From a checkpoint of a small mixture-of-experts model trained on Wikipedia.
Experts: 160 SwiGLU neurons an expert, a softmax router.
Below are experts of layer 5 (counted from 0) of a mixture-of-experts language model. Rows are named router (the router's row for the expert), gate (a neuron's input weights, with its number), up (a neuron's input weights, with its number) and show model dimensions 0-95. Each number is 128 + 32 x the weight over its row's rms, rounded and kept within 0 to 255.
After each expert's rows: a language model's description of what the expert responds to. This comes from a sample of Wikipedia text that the model never trained on.

# expert 36
router [161 173  84 140 113 121 121 124 100 184 186 106 102 125 109 172 150  92 119 105 125 148  91 118 135 100 130 153  64 194 123 134 147 128 144 160  96 109 139  57  94 131 107 137 124 125  77  93 136 113 171 141 139 159 124 171 124 140 135 134 119 135 198 124 125 180  76  54 171 164 161  70 167  95 140  98 107 173 131 147  93 151 101 113 108 138 147 119 101 173 175 125 152  72  92 138]
gate5 [124  83 133  93  80 110 106 116  60 112 157 150 126 178 186 198 117 121 183  77 134 133 113 143 156 153 171 168  92 160 170  97 143 165 103 154 132 114 101 146 167 144 101 197 109 103 120 136 149  73 136 157 140 134 173 134 108 133 173 171 122 105 140 218 156  81 126 147 142 120 161 131 156 149 125 128 118 106 121 176 112 107 143 132 187 106  79  93 131 112 162 121 141 114 144 178]
up5 [140 113  95  87  78 133 103 147  45  81 179 161 171 179 184 143 125 140 146 144  78 110 136 116 162 141 138 120 132 115 155 141 135 145 155 148 138  68 177  78 115 131 131 142  89 110 108 116 131  91 163  82 128 103 171  69 137 159 168 174 155  59 119 140 130 129 153 162  99 164 103 119 149 142 135 104 172 125 136 174 119 155 121 116 167 138 144  64 140 133 115  80  84  96 150 123]
Inner digits of years. Middle digits of numbers, mostly the 0 or 1 after 20 or 19 in years like 2009, 2015, 1955.

# expert 5
router [113 123 153 104 119 102 147 143 137 125 126  73 168 130 134 174 134  97 102  94 171 122 131 110 108 120 160  81 103 182 149 127 153  90 116 140 120 138  76 190 131 168  75 164 140 158 156  84 200 134 152 160 106 110 119 156 134 100  89 122 121 137 166 175 154 122 113 139 130  99 169 156 188 143 180 116 119  91 139 125 126 102 143 140 159 158 110 222 160 108 161  94 128 138 106 105]
gate0 [131 126 105 113 149 144 209 136  71 182  85 123 185  81  93 151 117 102 137 172 142  99 169  96 158  84 102  73 142 130 135  88  42 103 143 130 160 154 106 135 106 108 147 133  96 144 145  98 174 112 133 182 132 152  87 114 140 123 135 151 105 189  84 140 178 149 128  82 126 115 110 126 151 124 148 172 169 145 138 144  87 118 129 176 106 102 170 154 203 128 119  83  99 143 136 119]
up0 [128 102 120 109  64 138 155 147 114 142  89 149 147  70  88 166 182 127 158 166 162 122 179 127 200 134 116  63 124 110 187  64  35 166  89 134 152 127 143 124 171 131 161 132  84 105 167 127 141 121 152 166 161 121  99 119 130 139 159 133 126 155  86 119 158 147 153  80 138 132 106 157 108 153 135 116 140 138 101 151 130 147 111 173 126 133  90  95 136 109 142  93  84 119 129  89]
Table cell separators. Pipe separators inside wiki tables after a number or name, and semicolons or dashes in stat rows, such as 74.46 |, 37 |.

# expert 24
router [199 122 167 132  99 140 156  97  94 127 114 129 100 131 138 137 160 150 168 116 118 154  87 122 146 101 137 185 126 152  96 121 119 114  80 120 153 122  87 162  90  88 152 143 163 139 128 101 150 194  99 133 169 137 149 135 137 149 175  83 153  99  96 208 112 109 150 159 116  94 137 141 136 156  74 162 118 199 119 131 161  90 178 120 162 104 113 163 138  97 105 129 142 173 142  94]
gate0 [110 126 136  60 129 158 140 159 146 175 103 143  65 106 144  74 155 120 136 116  65 135 163 138 152 157 169  99 199 167 150 154 117  73 169 156 117 123 112  93 133  84 142 158 136 154 113 107 128  67  89 164 195 139 141 137 157 145 125 152 101  89  92 149 145  90 121 100  87 140 181  97 130 107 106 132 137 149 157 131 114 144 142 115 171 179  98  69 117  99  88 105  78 128  83 169]
up0 [180 210 145 154 109 134  94 136  61 136  89 163 146 100 132 143  44 111 153 159 133 120  91  92 159 106  63 100 108 104  74 168 139 149  94 130  81 125 116 173 188 148 104 137 122 123  92 108 195 102 129 134  81 116 171 171  87  82 177 127 153 102 207 106  97  90 127 131 105  79 143 149 148 133 171 163  63 162 125 127 129 193 130 127 107 166 159 206 158 152 165 155  87 198 127 121]
Mid-word Latinate syllables. Middle syllables of Latinate words and names, such as rem-in-iscent, dism-ant-led, cat-ast-rophic, Colle-ctor.

# expert 25
router [153 113 105 138 165  67  76 141 140  89 142 154 113 164 172 121 109 140 132 127  62 132 118 122 159 128 140  77 163  88  85 103 108  75  89 104 133 103  99 100 141 112 162 141 127 129 153 168  79 107 193 121 191 123 120 187  89 145 102 195 141 200  99 104 126 186 145 132 115 178  81 121  98 118 127 113 101 167 152  90 106  76  78  90 137  91 109 125 149 127 132 111 113 144 125  78]
gate0 [123 135 143 153  84 175 115  92 134 144 194 160  76  99  82 132 175 126 112 159 137 117  91 128 123 142 132  87 146 186 133  89 109 123 161  98  98 149 120 145 168 161 111  92  93 114 109  90 117 106 146 111  81 135 163 160 127 163 137  94 156 163 118 139 117 121 174 134 138 180 126  66 187 101 171 127 122 152 118 189 118 148 167 162 104 113 112 112 127 136  93 123  69 159 128  74]
up0 [145 129  77 113 137 130 144 105 127  64 111 120 165 135  61 109 174 106  95  68 114 158  84 138 127 171 137 125 143 126 103  98 135 167 105 127 200 105 140 171 140 142 153  64 111 127 114 120 152 145  52 184 107 130 135 133 158 127 118 161  53 137  97 125 145 111 140 139 154  70 135 140  53  99 141  53  94 113 169 103 199  39 137 118  89 138 122 162 170 148 131 171 169  95 154 136]
Descriptive past participles. Verbs and participles describing how something is placed, made or used, often after was or is, such as located, built, played, held.

# expert 4
router [ 96  93 155 120 181 131 180 131 113 118 169 127 103 125 167 181 109 176 164 102 110 136 131 110 133 126 147 149 164 119 150 135 173 185 100  98 166 131 106 124 168 161  77 166 111  61 120 103  91 124 173  91 125  77 107  88 134 126 155  68 135 173 101 110 122 124 161  99 205 149 152 113 102  75 129 143 123  91 114 149 184 125  62 192 117 124 155 154 155 142 123 167 110 126 121 158]
gate0 [ 93 121 177 125 108  85 116 154 136 145 128 115 148 156 143 129 133 141  91 168 163 142 101  89 113 161  92 157  84 103 133 102 186 155 121  67 136 127 163 157 120 119 171 186  78 179 137  89 107 138 123 177 130 186 132  93 147 100 151 110 195 100  63 112 153  83 170  65  79 121 155 123 110 142 184 130 214 101 152  76 151 142 145 130 167 121 143 104 171 125 129 149 102 181 165  99]
up0 [105 117 105 137 108 106 165 129 161 127 123  93 173 126 137 134  51  85 131 145 133 111 108  35 150 107 135 156  76 109 133 125 179 132  75 118  98 125 147 160  89 142 153 168  54 190 137 121 163  70 107 168 106 151 111 104 131 127 136 116 161 127  74 107 119 118 178  96 119  89  99 101 150 150 125 168 180  70 142  65 181 170 172 164 130 152 152 122  91 145 123 141  97 175 118 116]
Sentence and section breaks. Sentence-final periods, paragraph breaks and == section-heading markers, plus opening quotes, in article prose before headings like Track listing or Construction.

# expert 30
router [ 92  99  61 123 145 153 107 161 163 102 169 146 143 152 139 123 150  93 123  70 156 115 140  54  91 152 126 168 183 143 143 122 114 175 141 118  72 186  80 134 159 116 137 190 102 142 145 107 129  98 107 127  89 166 104 137  91 105 114  65 101 134 145 121 128 125 117 148 141 140 113 121 178 154 141 121 138  91 122 189 119  90 125 139 150  86 152 184  94  75 129 207  90 145 139 139]
gate0 [ 76 105  83 151  91 148 136  63  90 182 110  91 163 137 112 169  82  86 133 143 188  75 133 124 159 115 134 168 168 157 120  95 126 182 144 130 103 126 131 154  65 136  57 191 112  67 185 126 161 137  79 114 157 129 133 165 108 124 145 166 120  90  55 100 163 109  96 115 162 138 137  96 105 105 101 139  82  97  72  94 149 116 143 143 108 160  99 140  69 142  92 103 158 144 180 150]
up0 [181  82 158 119 155 178 144 151 110  80 143 143 114 121 109 110 147 146 161 127 108 194 153 131  94  96  81 122  86 119 113 144 174 100 156 114 187 118 125 124 204 135 126  86 105 188 111 128  88 130 186 136 122 168 121 158 123 127 136  73 161 101 145 142 138 176 100 166 141  80 123 105 118  94 131  86  96 146 159 141  50 184 144 104 164 129  95 107 116 120 147  98 101 158 127  39]
Table cell separators. Pipe separators between cells of Wikipedia tables, especially header rows and stat tables, plus determiners like its, their, a.

# expert 21
router [122 134 153 136 103 116 119 153 153 151  97 111  60 112 151 181 160 166 189 188 136 174 110 143 132  93  86 155 145 150 121 103 156 148 154 101 120  98  86  33  78 221 139 106 204 119 160 141 106 202 162 128 137 169 119 108 157 135 174 121 168 180  86 134 135 139 176 133 102 116 134 115 118 126  84 196 100 112  97 113 134 176 141 137 133 145 162 138 101 118 103 137 123 142  86  79]
gate0 [126 152 134 174  84 126 136 132  90 151 142 160 150 169  76 172 155 139 143 153 124 173 130  97 134 140 153 104 103 141 105  88 121 190 142 184 134 158 135  97 159  72 212 151  77  94 136 165 127 138 116 127 145 109 146 144 104 149 111 123  85 107 107  77 102 106 196 108 170 121 117 116 121 162 117 177 132 134 149 153 147 123  99 139 166 140 128 177 118  93  98 174  99  55 105  84]
up0 [180 138 129 152 105  94 141 141  40 145 123 184 125 168 125 111 131 133 170 106 101 135 148 154 147 122 144  92 139 166 124  60 195 128 120 166 105 164 158  88 160 122 163 111 114  99 118 105 185 180 124 133 183  87  91 139 112 134 128 127  88 155 123  84 137  88 160 110 145 124 145 105  91 155 195 165 134 136 108 148 198 128 155 134 185 118 134 176 105  45 166 175 127 135 148 123]
Word-initial fragments. The first piece of a longer word split into pieces, mostly verbs after a space, such as re, un, con, equ(ip), imm(inent), prop(ose).

# expert 6
router [ 98 132 148 108  87 146 126 160 137 148 149  90 140 124  81 166 128 170 137 185 123 139 147 146 100 107 104 123 160  91 134  78 107 182  96  95 152 165  95  74 138 118 138 172  97 116 112 129 138  53 128  76  61 130 101  85  91 135 151  92 129 190 171 104 145 143 195 129 177 146 133 142 179  90 140 142  99 123 102 162 116  99 169  88 118 136  99 183  84 117 153 166 128  77  92 144]
gate0 [ 73 134 154 155  80 138 107 147 163 150  72 145  96 113 136 120 176 182 140 122 163 130 140  34 126  78 145 113 132 104 148 124 138 142 136 102 145 140 103 107 195 100 129 123 135 140  85  99 103 112 172  81  91 123 117  59  90 158  97 100 118 156 173  97 137 164 120 128 113 156 130 116  98 102 154 143 118 144 185  89 131 127 101  83 155  88 147 116  78  38 145 185  71 148 121 111]
up0 [ 96 133  83 122  90 128 102 156 145 103 106  99 101 119 173 178  48  96 104 110 141 177 170 126 135  73 117 166 179 140 118 128 142 135 145 130 129 110  69 157 169  99 139 155  83  96 152 157  83  97  90  81 157 148 108 159 111  83 122 140 183 138 145 131 131 154 107  99 128  97 136  56 108 118 122 147 120 158 146 131  92 148 168 138  98 140 155 120 168 152 115 142 174 164 135 146]
Sentence-ending punctuation. Periods, commas, closing quotes and brackets ending a clause or sentence in prose, often before He, The, In, e.g. "." and ").".

# expert 39
router [ 87 139 129  94 140 170 167 172 156 118 177 157 126 101 107 123  81 111  68 139 168 131 179  97  98 115 148 157 126 119 148 133 173 146 186 119 121  78  74  88 141 166 112 176 121  83 127  93 138 124 112 104 105 132 138 151 124 122  87 100  56 117 161 122 109 177 145 150 190 126 163 127 120  96 116 174 143 119 134 160  92 128  71 114  66 123 147 119  97  81 135 141  61  83 123 106]
gate0 [112 149 138  81 167 101 139 147  88 162 132 144 124 145 122 142 108 137 117 135 130 102 122  66 105 130 165 121 126  64  80 142 118  87  89 120 129 133 100 153 153  82 151  80 150 130 128 117 155 132 141 168 161 182 179 138 136 104  84 122 111 108 163 152 114  99 141 131 119 125 122  68 131 174 154 141  73  85 122 155  94 159 110 130  85 126  72  55 139 106 133 137 173 130 153  68]
up0 [148 105  80 167 112  81 128 147 135  99 120 155 148 100 162 129 150 123 152 162 129  84 160 136  93  90 107 119 149 186 161 187  63 129  92 123 140 145 150 122 141  97  83 143  88 156  90 136 110 124 121 133 144 188 124 144 131 103 143  94 110 139 118 173 110  86 158 119 147 152 126  58 112 122 192 136 106 129 125 145 167 175 129 170  87 166  90  96 145 170 163  98 133 144 136 242]
Articles and possessives. Determiners and possessives starting noun phrases after prepositions or commas, mostly the, also a, his, their, 's, and.

# expert 1
router [157 127 100 103 159  70 109 142 142 124 109 165 165 142 166  77 185 115 133  87 129 109 169 138 144  61 135 107 122  84 140  77 160  94 106 166 155 133  85  32 154 161 147 147 132 150 106 179 141 139 123 127 157 143 143 125 131 119  64 139  72 112  85 107 139 118 106 176 112 105 169 137  61 122  93  91 102 107 140  70 128 139 118  76  92 133  99 118 171 104 119 138 118  81  80 157]
gate0 [168 176 160 110 150  87 122 132 118 138 176 154 113 129 102 168 196  73 108 184  87 142 180 146  60  48 123 145 123 136 131 115 108 130  93 132 144 107 117 105 136 145  98 177  98 100 130 143 142 188 124  88 149 118 105 132 135 104 201 116 172 131 106 145 126 102  94 184 120 131  91 147 192 151  74 112 112 146 102 125 122  83 155 176 148 102  95 169 130 150 148 122 132 173 114 139]
up0 [154 110 157 158 115  86 140 104 150 189 113 106 128 144 128 167 175 157 179 128 127 192 124 164 126  92 151 135 127 130  91 112 110 104 141  90 135 137 118 133 132 130 142 138 131 111 171  75  83  60  94  68 160  94 113 145 108 116 131  43 158 119 158 146 158  99 194 194 167 121  89 174 179 112  95  91 124  48 105 162 199 133 157 144 155 149 141 152 126  83  66 133 111 121  83 130]
Auxiliaries and passive participles. Forms of be and have in running prose, and the participle or word right after them, such as was decided, is wanted, had.

# expert 3
router [ 86 114 154 174  68 124 124  87 137 126  91 193 124 118 103 128 114 156  92 138 165  99 112 130  91 109 163  89  92 106  96 183 162 117  95 189 125 133 147  79 136 147 110  97 164 143 143 143 103 139 179 113 106 114 108 152 114 191  73  77 117 112 142 106  60 128  97 136 144  97 113 118 154 121 144  70 124 150 147 148 152 155  91 187  72 156  61 147 115 163 173  90 145 133 122 151]
gate0 [175 147  78 107 160 157 156 131 185 186 137 143 107 181  72 120 122 100 144 160 145 106 144 163  78  91 189  96  51 125 161  94 191 125 120 136 137 101 153  91 133 122 136 124 133 156  90 105 150 161 166 117 112 164 112 154 124  89 117 123 150 149 197  96 155  81  91  97 132 128 148  35 124 118 120 149  94 111 126 112  98 169 180 113  72  94 160 141 116 108 144 128 158 115 130 120]
up0 [110 132 132 146 103 109 144 124 116 126 137 136 120 112  47 167  95 129 127 105 111  94 138 139 112  36 179 169  92 144  82 145 122  94 143 120 120  94 108  32 171 154 171  88 146  72 105 115 122 100 122 117 123 183  65 129 131 112  97 132 149  75 178  69 108 141 125 102 145 120 119 105 119 132 188 156 179 144 111 141  83 212 122 101  78  88 161 154  72 128  87  84  85 180 108 148]
Score and range separators. En dashes between numbers in sports scores, records and year ranges, plus table pipes and units like km, ft, goal.